Experts of a small language model: vocabulary 8192.
Below are experts of layer 4 (counted from 0) of a mixture-of-experts language model. Rows are named router (the router's row for the expert), down (a neuron's output weights, with its number) and show model dimensions 64-127. Each number is 128 + 32 x the weight over its row's rms, rounded and kept within 0 to 255. Numbers have three digits each.
After each expert's rows: a language model's description of what the expert responds to. This comes from a sample of Wikipedia text that the model never trained on.

# expert 3
router:159105124092149135144130136136119134116122148157151110162139082089138147031169117155183108127169106138164145116177075147145158090106086146068088111117136168069137083106092066179148154157178153
down0:110132187125152145145115092101151091172145143088138157168125071135114109171086135084110114126094080125094146151091200111106154087084136058155149146103123101094079128159208169163163154167120148
down1:123087114101111156169160168085193179136170099076127111096112175179150094114156153079141097183148125147144111099109129194140198092129160134156137150140098142104132139179176075115104143100155162
down2:109153097080089161139112083137122085159127174129155202094076137137134152169137071102110110227104141128127160160179154175151108150122140113167073151095061142139152150153083125150088174098122164
down3:107149123145194098060148110120138127151190162147154138168136109066091150127119075107175109141105166171149091157118089109131122120090170062074118116123139152158144109151123143139113151119113135
down4:174088120172104112085116094137164160109116121151091100113107105123114104060116018187090125138133097081118136118127136137173112095108122161112122130145041162116089133161117127161088126155186105
down5:053119145079113114162072093103109087106139207159159115163189148120083088078124204125165172163069129119113144098129118168129128108123125132167104090156130169137195149108119092131150110095116181
down6:112118132129139151107128144093134112185151091109108130153044080136160137122138136071119146127105137135094102164133143166088091074097140134154148193122034155129197150091130142133078089103145122
down7:135167171152146131101118150111128163127148155133130133168135068136144170132141022143130138129120103125103139138114101156147079122183149147137091068111088108108101077184156169167120097108177106
down8:132148109163119098104127149133106112150103027117145104109081123108173096095106139194168142094111129183151120164108106109107111152151080099169171150166167155156116159096157184129127138099143122
down9:105190108145116136116127102095107170174102117110126113113132108119143133157176095113126191137198160104141100116157159134114194173104161144139120139174087128066130172168130082031149141128104123
down10:158112131103130113133145119110100056120156107128163155156129153110126048106092125145096165079090159168151093000198088165148131150135126133110135105103126182090141124140085164138087120173152177
down11:159120174115041110116126096150112170109097089096125124104178050130167163151140189107137103132111153115107161075097134126132152202120139127122115144119115123061145108167114133081129127103130071
down12:129176152138129142122174192167117149118131146070144125115087176122154181193139010100102103140165113145104158147134160096105150129124097146154197128108081126079124117109128079133120134150099145
down13:199105149137172095152127115146153161108099093113149160184161117099115073091096090172129135103112105109180147031201154103106067075136111094172076109150119154122144139132118126147168143120100120
down14:125135123144171110121086096123190078082125142147135080124134153088162145098118074188139110108126071161179156098156113185109129079080125152113130101189124111180094091137162109117078113059232110
down15:128106125092194125114192134128159147105094096158133113138192118138061150133137036164139095098180165098137102121195110125133157085154086136096093121081135090153183085097134099234122141122134123
down16:111105126095117167117155071092105161066049158069133108128161103127171079153091109078149133140204099162127152113149166120097130141101138107120141113133172140100060129114092128098162142111069167
down17:127159066158177139146158161151168136123103112193110073152139103107165152147166216168132167143110139137165103157130121084090103133098137061151180127144090142088132089123167077079150130152133142
down18:169126149163154106129169135125124103106128101083136121121091098098118165168065144098141133153162153107088147104156164119109163149107080109176118111116151175215120150133081122116107099163071173
down19:078119126116134162107112076098121169084088098083175126138091140122123178150150111194097179134105103083189167162141139112155168172094113093124104173120182120113099151130161083114121152128136119
down20:146183063156114117100162139100159079112128099112178136127053144150127152164175074099148134115095179144125176122115085086112165147168095091076112115045127191145115136148093121107077136105142118
down21:113109145142143137104117115129082148107158198156114067151111160081103110147157113121163192097087087176098098151131111121208126096162130113119124074145190121117132198158154139160075170114162118
down22:100082124114063143132117136145135154126123117189158129144149136120090085039169132192109098149133070190132120115158077134162199076141146128094130108125112167113128121130093159145130138094175130
down23:133153127175142162151164061172146216163183133138156057152085090130123144182100210166102110117168129149143137136140174121075145136134129126110158093127181111126143167164157093088105190172115135
down24:150151172097113124093204114131096130117108166062098170133136117091101168174054082182111159102130065092154126079164117138156146178162120131115121104059155135103110124147096137101094136121192160
down25:113139091108174162151140203123171112135143086152113077112153172160077036113173057153129118127162139087135095081099139113161128189160133109132132175145100129114132129106149108166103124159117132
down26:114131123154118047153122105110104129195126096167187136121162136143153135106141027083095103132137180119192115114132141149138117104181145124120130075102104111117187164090130121196157172154131150
down27:128093172048122157139087140130083108127099143156120095149078145115093141098151137190134142137134073139106152146111214096105114165133145116129100109126075057113181200096121083140086114097076106
down28:212160146167157173145131103149087117088138137176108130135101104098113135073117025159101133171153101165156105138125194121083196058200126157130145146097105128088146157107136146201146121117089161
down29:078124084117158149120122079086202125090091082113100105107140200087143071104155040121150140090113059123140109083108166136142115102141145110136210152131165150128141045103172150130174142079155114
down30:134115113100107165229127172126123158140124104175120146146126115158095131133078164250106083145155126149155160163169129129187146097151155121110102064114128109078104140165133126114137093141152124
down31:104140134139106105165131148173093143146056119141216148110170108120185176174148083103126140096072195160126080131126115160139189167118106097130146138148098145093139103128150155143176164144113167
down32:169145121088098092100171111098148139163170117102120167048118130120134094140114219089159117151099209140134114138068133165099182093156131111137138139091150098083128143079164145072124109182131110
down33:091108136114135110122077151182088101124132159156110123159159145120166176128126020077127123142134079139132090151113168151141122101172132119138117022127184068102113118122210132136123157132132135
down34:081130147123132154131134077162113115131135145135145149102133153146156133183162124112142130126077065096159117124130086115088141158113109157107076181078132078097117156184089118122086097086104127
down35:144102135113120164103173111092067130125157146159151147109130134081114134110171062156149089131160093117119126148141150111143142080089124174182165080122187088100108159152100172093104133093151051
down36:154107083199159128115130139134102114159195111128150142172085097089123109076142161165091156138142132106142151142108084155146138141181134123084074120112176225100119138106103154119123143119074135
down37:099087124125110155135112140173122103167151105119150118151109185117124173071134000147127091124149136100115125127157146131129082105147146150138098123096099111129160165112164115205129109166130152
down38:140135162078091104140139140165075082106085113151143137098103154147127123096171143139147091110135102179117076140178220133131129154135120166157148104148181124126093124161109172132126135120163082
It responds to: Articles, possessives and adjectives that open a noun phrase, such as the, a, his, first, fellow, European.

# expert 0
router:072144111120133137152108095105126084098053121148157196074188099121166128105084190141122126110149097093090094174143099187123127157091063191078133105100145136092141147120142151100158140119162116
down0:160116159120140131118153067169155183102107147151088129108091099110139122181131109100139119045138118137060125166112087151083136124154110158059087110141162080098102099113146114122167130120103155
down1:127103103151143079110171159107104063141101108104140159061089134136102101138110117131166143159172182104128149178161139159136048148107099123128113178137101173123181137094145152142149122085095062
down2:126100131136093132175080141189102136113063169073148136159130125077114154124130114153163161153105151151123106117138042145118144124151137086124119176102083125155193034097107110207098092135080127
down3:099128070130130080130125098119167143172179151119056150116160115110119084101125090179120160139158127182179061130091106113099089093104169092112137144135083150104097146097165132162131054192071136
down4:160075176118120073113141085123090083067173174072129153113078128102104135133126118124095169175082090132096180111063128150109129156137155157096107135119179113136124118133154133122125071142097151
down5:143140124131145115118138142105102043152159079200127147184151155191133134148148097117090145176235112104129151095089117171113128185056158117157092131100139090092115147118094122108104109155105111
down6:139143117125159147150088145146097085084114139143155170111156123172173135131108119123160102195127133102160140093148125176072147181165087074161150166121115090110115126142068139165132148098171143
down7:137193163216115169184138145193114108114139177127056141133075126145132158142158108124093194122095117080110125130163152180112149152155087120170169133081122125179118107121105090084149094153092138
down8:130175157134136175170142081124115158148190132171130075124147129089068139117073124198125164144129101166084128155129094101077096123125163142124160155158121106099134113093037106088170075178151132
down9:077147163068145175135108121118164167172128168169116079127118127080151107151118105152144101107111117138121160126117154120108117149111094130150116104110165084063079156160156162097093153157129059
down10:114129170115116133164159105133101166117125119110118149116171081137090099099105200177127100062137124160131118133151146146134172097097114098114190126108154078120157123169106072161108154095154126
down11:160035148106138129117109126132140109172168103075127163105127078160126090092120094131119132150099082085136153157091156126209139176177091158147173113153174104163160087093115179162124118142128196
down12:124145158141143105142145125131195171143113171162115068166122083152214111131148135138114107091104106139110134182071110131119175140183089174138148164171152116195154088150096124079134155116100158
down13:112116130192140125149105161127073145128039135087128075125096112134140173185158141152128130107111174090159218141113163163154123131111119131103132161091119173180103117113096078093132131136130136
down14:137122146156121111183143141140211092078126155192084170079114072121154075123154056110067102097098100155133149154153184171146172110143159083172133109070125080170111116095104151117114134139188173
down15:151054163155145065146139113192167127118153163083129115089124125184115136148099105144136159125170156099165169120118132125124103179139082159170105194155094106135119042109111174144113090111083166
down16:129139070156103139110166090132142170087103088113144157096156092119119164103139125156121097087079167109126194189154105095104105118164139112053174161112167127105172127164070182115121162083123117
down17:125160123148132112113120104152120098069122115117195171103141133148125124142122122068147145148110123104161126110147125099143035093133137074071124063094098175102078117090181132158100144093084165
down18:137184149115181120138126082107115166124089123131145107109140097080150105147117195144152150159132097144084125124136077047112154113115113148185156144140102108114102111142122096113094092138117078
down19:082194164155114154086190123117098147170128111139130155143103059115143070101137177096074134160181145155136097130110088113154141126138134129059162111094147128104160108117133126108114083130164157
down20:207105145146155115126176115169082077131131169097124158097127158173123201146118198145142097154107115150064143124101165145134110171177085132104107112139128159084177180111158116108144104076115102
down21:128104138112103128079154108090143116189175135126132101159107121083041142069162119105156171111116138148100147081128159152198165153126152094120171142186143103115186099138094113118168147094083095
down22:096110110141136133161136136123167137132139158089160162135138148138164153107135211105156108136092118108203125149110144093174135108133154050131126156187109124114130114166143134121115097141138224
down23:138106106146133134108153102169083113120148074144082159106161110146124141166155090085180177105140158085102165121174130104058099117138148084112148186102106067132084110067100111062173098103041140
down24:118157107234129156124140166106113130092114131114066111126124132173168118143159062135106099131159149087154157103168129112172104085169093117112126122118136086152139100134129137145128168112116144
down25:160133127091118126187112180121145116122151133131108100097151090072108156141138186160094188179093091119156115096096108136111139102130182089143123168139110099191117132104134122175143102184169090
down26:147126133122168119111140116196162152133124149103148183193178126094152153148134210159171133107077120174116159067102133077126103120145130148131105073157147146120084146127092167217116151152106148
down27:099093086101119079111167090102139087153154134106134154109178151158157108158071140072105135153138118111131178099114127149150103223107114144077126114095094100189131094116089099118153122073129135
down28:129124093180147094118127171166118116074112201086153127097112152159111123121089112159138149114080096145200154132143038109140131075127093113131129168135109113101132154104111096105115123114116220
down29:068114140188118091161192180073093025118162147172123134133119128115074115131089143151114077124078137175074092146209124164148104098123111134143135157110136229114133097138087117085139129123110154
down30:118166091150139164118111062088132153126122171109162086135112170049178130125084043111131125092147093129124120080136113150133124098143148179061145146092125203124108116126110119142164156116172090
down31:140097095122160109144187191119118148137165074072126058119069147141144129157121089119073129184171137121176188138102117108169105138114158127127095142047093112180097148155097128153152158117104139
down32:155146124101074155117086095182115172117160123108105138054085140165019128129122134131148153143104136123120153138160140156101147122122125126145110147083121124194146182140098149094140108171107079
down33:105117119150114202133091128092190094137086124175159097170099120203115147145115150055125114113121111132172133175131205129107125104157081142166120094124155111063150140175136100081120106072089155
down34:113119108160105176090067195088075124130118116090127144141072130126061094139130220199140120104145099096126076146070132101123104116163186150108199103150127112157124111132160124117092157191129100
down35:112155153127130121095087109118136149084168111149133098116099104137141174133131151115152108116080153137107113128195135106129115200115142124105107145156137088148157132192127146081148108157101160
down36:160116140096123168092111117109084084111101100134089171145113098175093118113055200119122088130204114103092098132157147099097133133096123118075097080170071086129105094070152140067173070143119077
down37:133097163111111179120092131171105107168116157135063101102145145148091172127122116106169141125154128153118112162113076197177142191180117194149089141131153086115162139086143078119116063106152069
down38:075138128086106116078090109110160095140162128126152117113116117051065159101130100062124151090110080102134130143138097151120148159123144121191091152147150166095145067156113127064116138125159108
It responds to: Middle syllables of proper names and rare words after a capital piece, such as McG-ar-vey, G-orn-a, Be-ac-on, plus section markers.

# expert 7
router:130112101141133103095130109134155177145152144149107060124071151141124172171214117099156118145062156182172120081130151096188101164139159084185114168178091147120170122102116117104115099134098119
down0:161185137157112165083100081090194146128119140110115161136129108111131108147133047186126147138114145186110117211097189165137096131172150195108173080084182135088089165103123124157081145117081130
down1:165119149127096157152096192137093132137165169098122133111127068173144115171157162126103104140132178138166145127075154232203175166119155157135125131127209121117168147103095121149094067132167158
down2:155159140180147126072106102112113159112119113070147142111107098112129135134163113122125105156179156093125150150104146170120114099104132113075122147101083102119116134139108183188173127145065120
down3:096117155188124092116132128151086077194144119150193090145142189109142145121177073058135144115097127133142171127093110116162119124129175072158058194143152139176130106136102064156130185144122135
down4:155110083174147122159145138194123148202114124153101093151121141083102095179144124088132136098106171126125134146100192104145192110154086084137097149130155161165125077132112128133201160134093142
down5:081127124102158133136102119179177122152153077177145114080138166191139140109171077067140169106181111173119120133149107128133134125092143124117086088112125066117057076075140174142166142134105101
down6:074129122152146112174169118134177128098089088144106155112113169172097128104111199173129181151129099110190154143169150124159118108080101074162149163110106122156065151163141092119081117097174131
down7:144155154068120181119161095101181160169143164140067140142146081111109168095140036149140122120135078146120119125129104153110171134189106203130144128135124112137152096217132128167162121125141104
down8:178138120100157140124098113128125097141088106110097147083163133171196170139170150120112119080116103097089092146085082132120081108181157151180111157073058111098079152145131174183173106148092108
down9:136137126103136114153129097115146120149161071157131142093120172072094124102080139168152117075089132118119101109130159140131135164133119164052171133158126127082132194162122132133071116197139103
down10:133106169127100134123184154148118147098173102092159136129149160087141132137123143153131140107110143122124138088161131159026176129106134144134112191089141125184095096162117113115100118089119165
down11:126142124122160096104151072089126142186106098159108206098165095122093155089073129132149153072125116135128095070121150126157025115077149125166106088142084155102151170065123137145112089122078133
down12:155064205150112174126103125139128107093163153149083196094162163067069119117113166156146111130119121097101099083124130168154132073169133154106129094131098052130102091169127159181137151143038157
down13:186121097158128075084098156134117087131123162140102142168082108094082091098101089195119130093132109117142143170140151130126065090136124162194113092135129136114111122115109127138127147161186055
down14:150083155126119146181118129099165144123090128099136198100197113102142108081066098118055167169096166099123110130130097141092160137113131161109103136149186177110114117154147171180118117126165157
down15:118198134150109152196146151113150118161113079167126134150120155138143105127064172190125043121131127053167144150122037138070181100123119147135097094119087148158126144136107112099100119127176102
down16:117063177168085131087127140105081151180151161106141167093130128083090172081088123078134192104156157150135116138079167175139107108136146195106135163121183097147145092092136141107130154133081224
down17:122148125103148108097171160132151159142135159108176175120150113166208116145099112168137102099115131190083079107214110106122195174147083137095103112148129149130110147115114078181133115154058175
down18:132134112129138158159116169130103100139189147115076122182137134091086087102125088117110131181119115157110090106118069121189096155149171122189128093166132126155127173127158142179141072131112053
down19:128154059099162173094103110097097111133136126134126097157162103097140146097123211149071075150103102061145069131126129136181173084108081042105128139114114107165149191108158137076125110076140130
down20:142131156123132132104147163170083132114045147127122163194126096143188164103108084142143153056148124107123096126062122131108139127036078167092052157110136153098149123120149115124165188133141139
down21:200129123123157123088158201108206047151111142100161126177111028113175105136173102194105105175060080116151124112131110103155165196149146149136121175142133090174152167111094119140108163095141144
down22:127067094139192126160169113100109214171129170116088157104108133148140111161132058152149111179139136144111155139115138108105150058137107146128169103173110126073119093102123130140195131051131095
down23:095166120128114124125071156108070091123144126203128155120174205115167174126163142128108172130136110067072179174141168191114110165123105083128157108121141135112122194129076070097140219176138105
down24:096112097106107157125121169137158165115101168116142126139169194127255129133139139107140090141136162156109134116147102139171147163115130116102129126121165128138099161137076146104110102107132121
down25:149128134113172101134179072148163146141124089182123133112126136112102106124148181149126128166115129223131099061167139174146187138075122108102073158144159136163104178067133080107113110160148051
down26:111145157111142084166091144161049148091078085156106138116128126108100118124103149181120158126096061141128127109139126135138143084163136100119119089108148120113195227113147172123137137111136085
down27:150112129096120146170178105166087221123159123111123118098133127192143135079095183139103091089217161098174141157111136064124146137131126143167156111077092108183128097119170175104139164122176149
down28:095155190145161119097119126123182162067163189136122079148169107139122132182154109139085124115147102103113157163118134165101138077099142148165139115079112123138098115160082143121077095120184176
down29:135108201110116113127196152140126130113107169123164136131104103159128126125106122193124130072124111190134114166066127171139131099225136170094168099075162163092151176144172067123109083132099119
down30:194142113115159151111162142138118112115087131105104083071158153159160158150114117130179165110134147154203081155168085139165105160124110138148102141122164134127136111160244149159158165118125066
down31:096078125090219119098114128143115120152113122141103143103105153126126117163077137150113055122143060071160183107115161119161157182171119163086134127069136117190071128129096171184116121124127133
down32:078063174137084151160139123138157075077096105134115164116160107140127139107164165155114142122130148160114125130107129100176155131070103122197101160119131114080177107152139145120136097109081134
down33:175148116096122184128106162146122155131137145080152079065076169137135176127153121060123153111135165121142161119098109096128092118162106107100096117136116140136107153138083105181119109134121171
down34:126126190172091098142080104097176148097096116091135137150110103063100169094165105099151117116106132205140100156123092145154125140140097156167184185097172093071114084148173156107073101173128175
down35:146120210065138109113113158098126160112077130122142143164065091133139173115134072098102161115192138117081087115166135105115158036102123113124138138178098111159159114134129101160085135178163120
down36:102198132041123098117131166127107090046136178107145144113146107138126146129161069153133108128107117140129094142123162163105104115096114084133134088137109081107088156117167145150136083131131165
down37:139182126160127130141123134158112167098157131147142090092150096113135191176185133191117141182132076134110170096124129129109096096173178073156122128163151146152096135097140107125126123063088182
down38:133103142140189090127133095147147129157093143149118055145132088140139123150147118126127136121099157093131163141120166172144134120138105093232087097105160131149128117103100226099130145000133191
It responds to: First pieces of capitalized names and words, often a single capital letter or onset, such as B, C, Bl, Coll, Re.

# expert 1
router:141145121139128161139141093085043101112144135113103095215171141125151124102131112135074158131129137099109127114146162146068190065129117155166105116126162083171124173154172178094088097127141135
down0:158108068132142108088136166123122156144108183121067142132179111078111125077143085122120163145130085133124115158132136118131151094110126168187135190144187124138110146037084133106132113097073094
down1:158081171162080154130113203168131094113121104108092101164072074072070083103147090099105100188165155125138165075173148216129151170155165149150140081128079147112115141130176116139133109127136193
down2:099140111095134132117105102095169162065157130130104085100188157127083123063131130135170142131126067141114098091144129109185091114060144143145170105164142147128092123136165149130108129130126147
down3:112131115120149134125169204065144147114088088139101105108181098151147139131081150135051120143123163077113170160125152167123123099183156138167090206143117118100138097110092132116172106070218143
down4:173150080108159075151097139112154112114193083144074133119157109150155174188174138067125136082120153120125094128151091141094151075118161113094069162126135104137185188120077122120087186121114129
down5:196175160141090165097108110070127123140142117076141154143109178073137115131123163142117153148112100102142042119104143123161202111122095113182167115149169144134142149127147077134114075130149166
down6:174146149165110120157136141136216183143167142131172111066092118190154061136131160122095118091140109136135090111135132071185158104108098136157121080135116112110171133115159130121195175191140164
down7:159131145107129126095158139078120062134119137058105127165123176107167079107104049132147091140111108141077115163143139110142129125156157085132106077130176137118124163123210144124117136133145099
down8:159102154120104107179117186141201176098127148100155143114123140189145155185136224118105129193070133078114094177120135127138151177173141112140069133186148153098127135152169121084075147172140160
down9:133136088135140124159111073107185144131142154182116102147141107163158120113099095157077063139112188066102160090105129128177110114201113094150102148067182182150138123073157145164141160083096142
down10:113077162119144110123155141179081042167103120096096112132109127153130062124165185162122089071132127126100124127158168143171101107150109036168073128134097157079146130128216096139159163118101103
down11:158074165177066140104119113139158192113149138143121076073084106133102146122112154150095080047151072125154111163158106184130160095069113140146072127125063128095121141151101103110127156118171155
down12:117118102112134129078164120096113140184199141145109106144102195091118112125170017122105173175152166099109147127088159116074184065143154137128183145065183100116130120114066121145158120133145101
down13:108162102119144123137146117093169160177128120132167107150098121117122130144152253148089123119101133110123177130161158137094166169164114065104095078117080099092087099166148138115136154105143088
down14:179122106157110067185109126077164090075197184184152050125087141102124161172150127126137172096079130157182151090139117120154172128122124113132121100150096117138144133074142159093152164144161168
down15:141088046125151058084108130198144087097160076109109115089122108138067091170090198101156148130146146168113109151178160131151110162104155063141114089114126174093124140154163077044159133099139111
down16:131175164067151146146195108174078180178122116118097149070123052124138064177061214094125163143123203156104124114158151090145140163096145092109130130119119105083127130132099114127132090154142102
down17:110128128134154152075163113125113125157149151149106160126127126099141101100161000081097151102142133076118124166142094127121146120154149150172127061118128107107162112088091088134148181060132117
down18:184133104105110115118130118092085099113102127126098140122113131132110074146097099121142107159079148215135137105148099106102081167103105106175155140131084140135079094103146167001124115108063104
down19:119104162143148150124108118111105080166130129140104137103166122168143132140113054082138172149145103126097122139123111160114145109107159151149166176130207112162131066077167121136188113077096144
down20:089087132088091160122117138123145135113111174118161164140144158122114116096114007146152134142153108147126138074127138118137148100103133155085084129138163074161139162154159104112119066131157104
down21:076119135126087150147108105150154127216123131087131118091120159134135159109158148121136094094133094125153113116157177160188158173101128087136139113138149117156150104111105138072176099118118136
down22:085152196135170121148110133107133141133088188134137162101134114171127171122098082160146186112132102150097157148125154180166138154218144122155136139125103088073115215108174100110108113187156197
down23:121162129167200080112102073129051101179140128172132144109120169127117115082133037176106172141104133192109134119092065142098089086134130161111122171163136094159140095129108105115184124094181102
down24:102162183151151144144160123048117073180090139158117164141134174144077132184113033205175178155175093102074108169162124135123131126157093119136179124128122100158090131118139167132140096139143114
down25:172129157164100139113125118118159107152178071123085130134196110163109136157149103144165101132165118129083123073108198113131064133093111124152176078128136203116108100110166119151159148063174182
down26:105133084083108127143118068126154117150127086124147159128129168135118105095180107122114136150089074111164119087095176139080153074146132152165128172101142109238105160137102130149076120077137101
down27:122127157119130127085116071150177178116124103123126146203186192154137128180131209111101176143109140096134174139112189161155111158095099098099106128092064147079109149145172140129155129179108093
down28:119101142100097105104136129143067130112161085147139091102049176152105113130173086119075197164098143099168144110145141160111133087133099095121110131115127089116161173088187131145107150132140096
down29:119103103120138117194140077115119118154165158115169108158077114129145122134160189181150101181090173126165110131133104066105150170092092120089056174089091124125081132179167119110166122123110112
down30:131110095126155145078071098194157103188167087104158138170136105119159153136191094084138104158081159113140097150104104161085170114101074187131088207159179060146135164106146178173146107095098111
down31:131145135118116157207100138139052160131154154142075078121106079165133118135094249148141137164114112153144103092117083130176126173124103135104186151127159090125109103102087099131150053109150153
down32:123130150131114137175135097117153117163169130114132014095079080202115151168207165164119101176180148155117159103166130146125167168114141180086164158117100122147109067143089112116107131089119147
down33:114138080145117108138121100126137126165135081136157115159136159119233076113077078138107124142063148101184121153100042117134122169177131108119141158138168101128095151081130129145135105142141123
down34:167151124117107121046152112125077181142178140118152124184148095071140174099104194127108178147159231161155168129121137150087103135127121112135127190178128105136132155116067105134121103155116126
down35:055109135071090077086090130079122155181110117122170163193168162125110097154072102154161119160119132127082177101137106158088067175142147187131154144130146182167156151088142112118193096151166082
down36:148134122095116108105096140117173124114112116150111239184137173143142119081162082139099164170113190072173140142159094118087076125101132152138157178145161121087108146115107189095124130131158131
down37:087144113135098128135123058112174149091116162089159116091167108133162090149095124122113194063132127114141107159107142145134080186095162109180156164171153140118095078171088130095128120163105114
down38:124086132097170060143105108096155079117152117205157081099127049177152195108164108115107158151095125158142134162146118159126140104107118125095079108172114118127076096166094111091093134144135138
It responds to: Prepositions, conjunctions and auxiliaries linking phrases, especially after verbs or nouns, such as to, of, with, for, and table pipes.

# expert 2
router:132144137155094142136106188179176148109113116158157223147149155078147089129092129132122103155128122122079116114068109110145157150171073171108147166139183159170067143116127138116148184164116089
down0:154137116113095132138103107107113090093157154109129114105094098095113136136081178114123121144104152155135164175111055133136151100117194161124080155091115066123127096133184126139180153125178130
down1:114138117127138086111102132151145127164136136164143156151142159122143114089163033092094141179110183115104127121160114127174178114151113103085091172079155075130097187085142103152131152172062121
down2:149134158136147137152137088131172161074145136123102089108155155148122112152124170143161155189152123060112147085136150131139085092095137085129149179144136095061148161125085081115157172069113175
down3:169113171121076119066141162101078088126080137140107116123213069132086121144161115087125172096104129139114111119102141137147154141110125151121115131107116200120111105172165131144188106153105098
down4:108106101122137114126130104143149128129132161173121119108156104164145106108101153086139046171173143110141184083098079119088088118100150116146112112153089173105092077113122129173178173112132045
down5:169140123153085099051105154173160135086139137107170115139136140102115155090153101079143170119110113091146072103152140132115121132160111142191102098225105147118072150126117043135114119107114152
down6:119137083185115064104086110145186155109101155125135134062133141135117162145125100140136116157087111168144068091122077115129182058102130167157146102111113096197132054103161142179079120091093124
down7:184097137145155179127169071147128114114082157156103135107154140157152083156106193127115137115194111120128168127114212135059137106082165116089140120191099083071140144156173152135140127130085103
down8:122160084107160114148137197107158139177078126121173093146173135158165085096128037137112137141184150118144137127113119109083099082173154176112168155093164126157207179144178087139115113190092106
down9:118170084124119117135150123126108101139115105164130137099185091104157094082103000086064125133118147124128132112098074169133085175105114076157132170065139167109070089078110114110143147137138165
down10:145154145157106131103136134104098189132075171115181140124149138177121117163190098094131109172087181198119133137086132092127169095154152131150142164121166097143110088158122073112142109097106108
down11:126158125155108116162164172088223128106103120128133163144105130143133117102077157113107132136156181139086097162119188140135101084140154199113106111130090160140139122148181163104132157127151145
down12:083097114184099108124081152103149102075065164127126095115148107187141121133140155103094144088172090144170175119130095117119178116116132177096101153131115160116150125155163123180150085165142200
down13:140137145136103117119148113124087116149109085094146187160136049166085107143154178071116038094179137115136126146152159125077129133197114163134168201113142126126164150169105058104082094141084126
down14:082140142100127127146177108135165181103083105160156114081141153073156120107193081124137173165131095131125162182154148140148112123185116158123175163081165125125157086067099089118186114131094109
down15:125118093053136136152125072139129113173127129089139136119084143151107175157107212127140104086188071094164117130153116129185106117063166102121075119099126144085125117073117131084150129149145082
down16:167104148144102117155141060058102126125075147120108095116107095132158201148191085114134153148115158130120138131166156125161119175114161158090121180124102100147112171088163233166191120108087169
down17:051116115101081168093137177143123094181144092142087125077186115121156119136143088100165098178114142123171114166127159196163124189160158082140093188116125146210137114139129138103144112141170133
down18:156125131109155133090060157122158171138135170152139155071139104118154132101128022140162107117107110093123101110106095131153121091111063127137096102152098183182058129197138139150111149148171123
down19:076083128160144124169106132123079122096096131084144139077167097124152112156126090158160116099109133174183109086193095122178186135160149123155095061113119147131113129119162135112110147143165102
down20:129129155177129098127092183104101134153119146138162136132085170098119152111105117118163136120165085113126069146152173161129129076133165109123158080203141158240145164163167149165097211145160107
down21:099113104124126151126115154078167114177168122161121128125120167151093112081104179089100187158126103173091131149143135068170129044103199105138109107149110109128152085121152175132155122122145128
down22:142040159114113099152141092077108130153111104198180124169201124126163140188177063130180142113183142165149119089100153088127108138112097102141071129109123113103110161171078128150139130123159134
down23:118137112058129139126118123125114137142145134087132127176068129101124174120163000110157110095096113104129120154039157104119114084143133179064089114118123121136172090093137156147084128104155127
down24:137156133118135121158157163163073134100083111186102155139077066166086086106114121133136142126149125086169143162120156081183193068101144103023139108094108131121156090145066096123096153137155129
down25:099087139165111120168134119152138145093047136162074129110166144116134071080125060087147129127135136086129110152222145118192081084097142093142138146137116151142147163072165132142158148129157129
down26:096161093109072129115204156102094082137165206166109109069156157127121139179115155104131100101174127204120096112123161142128140152120116107093152128126124100091144099112202114141128175143126144
down27:147169184164159146153156095089100111103140151121125136086139086078124112111096149227164114135161145101118119135124131104122151084172147062122126137148150129163075064081170134126136164151157156
down28:157102150097154177146156143118156122148120130153052087103177104124094143151164031128125147118131143124141095105201166105181067120172102138146142073128125129064139108146146152114116090152119113
down29:102154133178118057101120113182088097129108158130146191198134179117164116143076106117208088112061142141132106097110111141143152119128089114127137065139150141127128090128085155149134160071149151
down30:143117126066112129104155110170086127107149194118153129152078088086109127143129078109223079080118140108092142137054163146174122106081130105131129134121091136103106178130174095119159169093137105
down31:095212099155077167172176140081111094176155118155096192131134113164166130116111132151192149104145133112118064141100123105125131110131176133143146152161100125101147127180075157153119190135109171
down32:105137100148109156151128098185066104094135109111098078083082107114108093090153180181144118094149170119108146130105120124093139128129135128061153098200128173122154082122125164123166111191085130
down33:127175116132129081141216109115134091133128069141132141118123079075143150175166132119147115114079101089113089169143125100103147191112187100100069108144097083135060139123159056113115131101115176
down34:162134089114125140125094109113159116105161113155127106149123145088133163130134183134078188107133134103091137186117179164128177190159109092105139096166137181127098151137126156101121181188087205
down35:125134132105158139112123171139159155142135116148187167124079148148140140166117227052145131122122177162090065159107140119105212151167111134154168114150151164164168103170137107163087132117110146
down36:165150082111146150170169114103104122071112142125084127075090067179108152140091080129092110120181194182169146102157107198164168106138107181121141128122098108088160125156100111153132125072132175
down37:153078084131100183071142175060161077114139100115167191157176151121094137112082100131100144133168117083121161112119165186105064132153132096134104123121095159117087149085163110131127158118124125
down38:138075097117135138176199123154114132172120128148144077081144058126112116120159156144081132148108149076165153176162146097160124128121142094169033169165102165111106149147151104151117151104101134
It responds to: Suffix pieces ending nouns and verbs, such as -s, -ed, -ers, -ation, -ics, as in positions, launched, actors.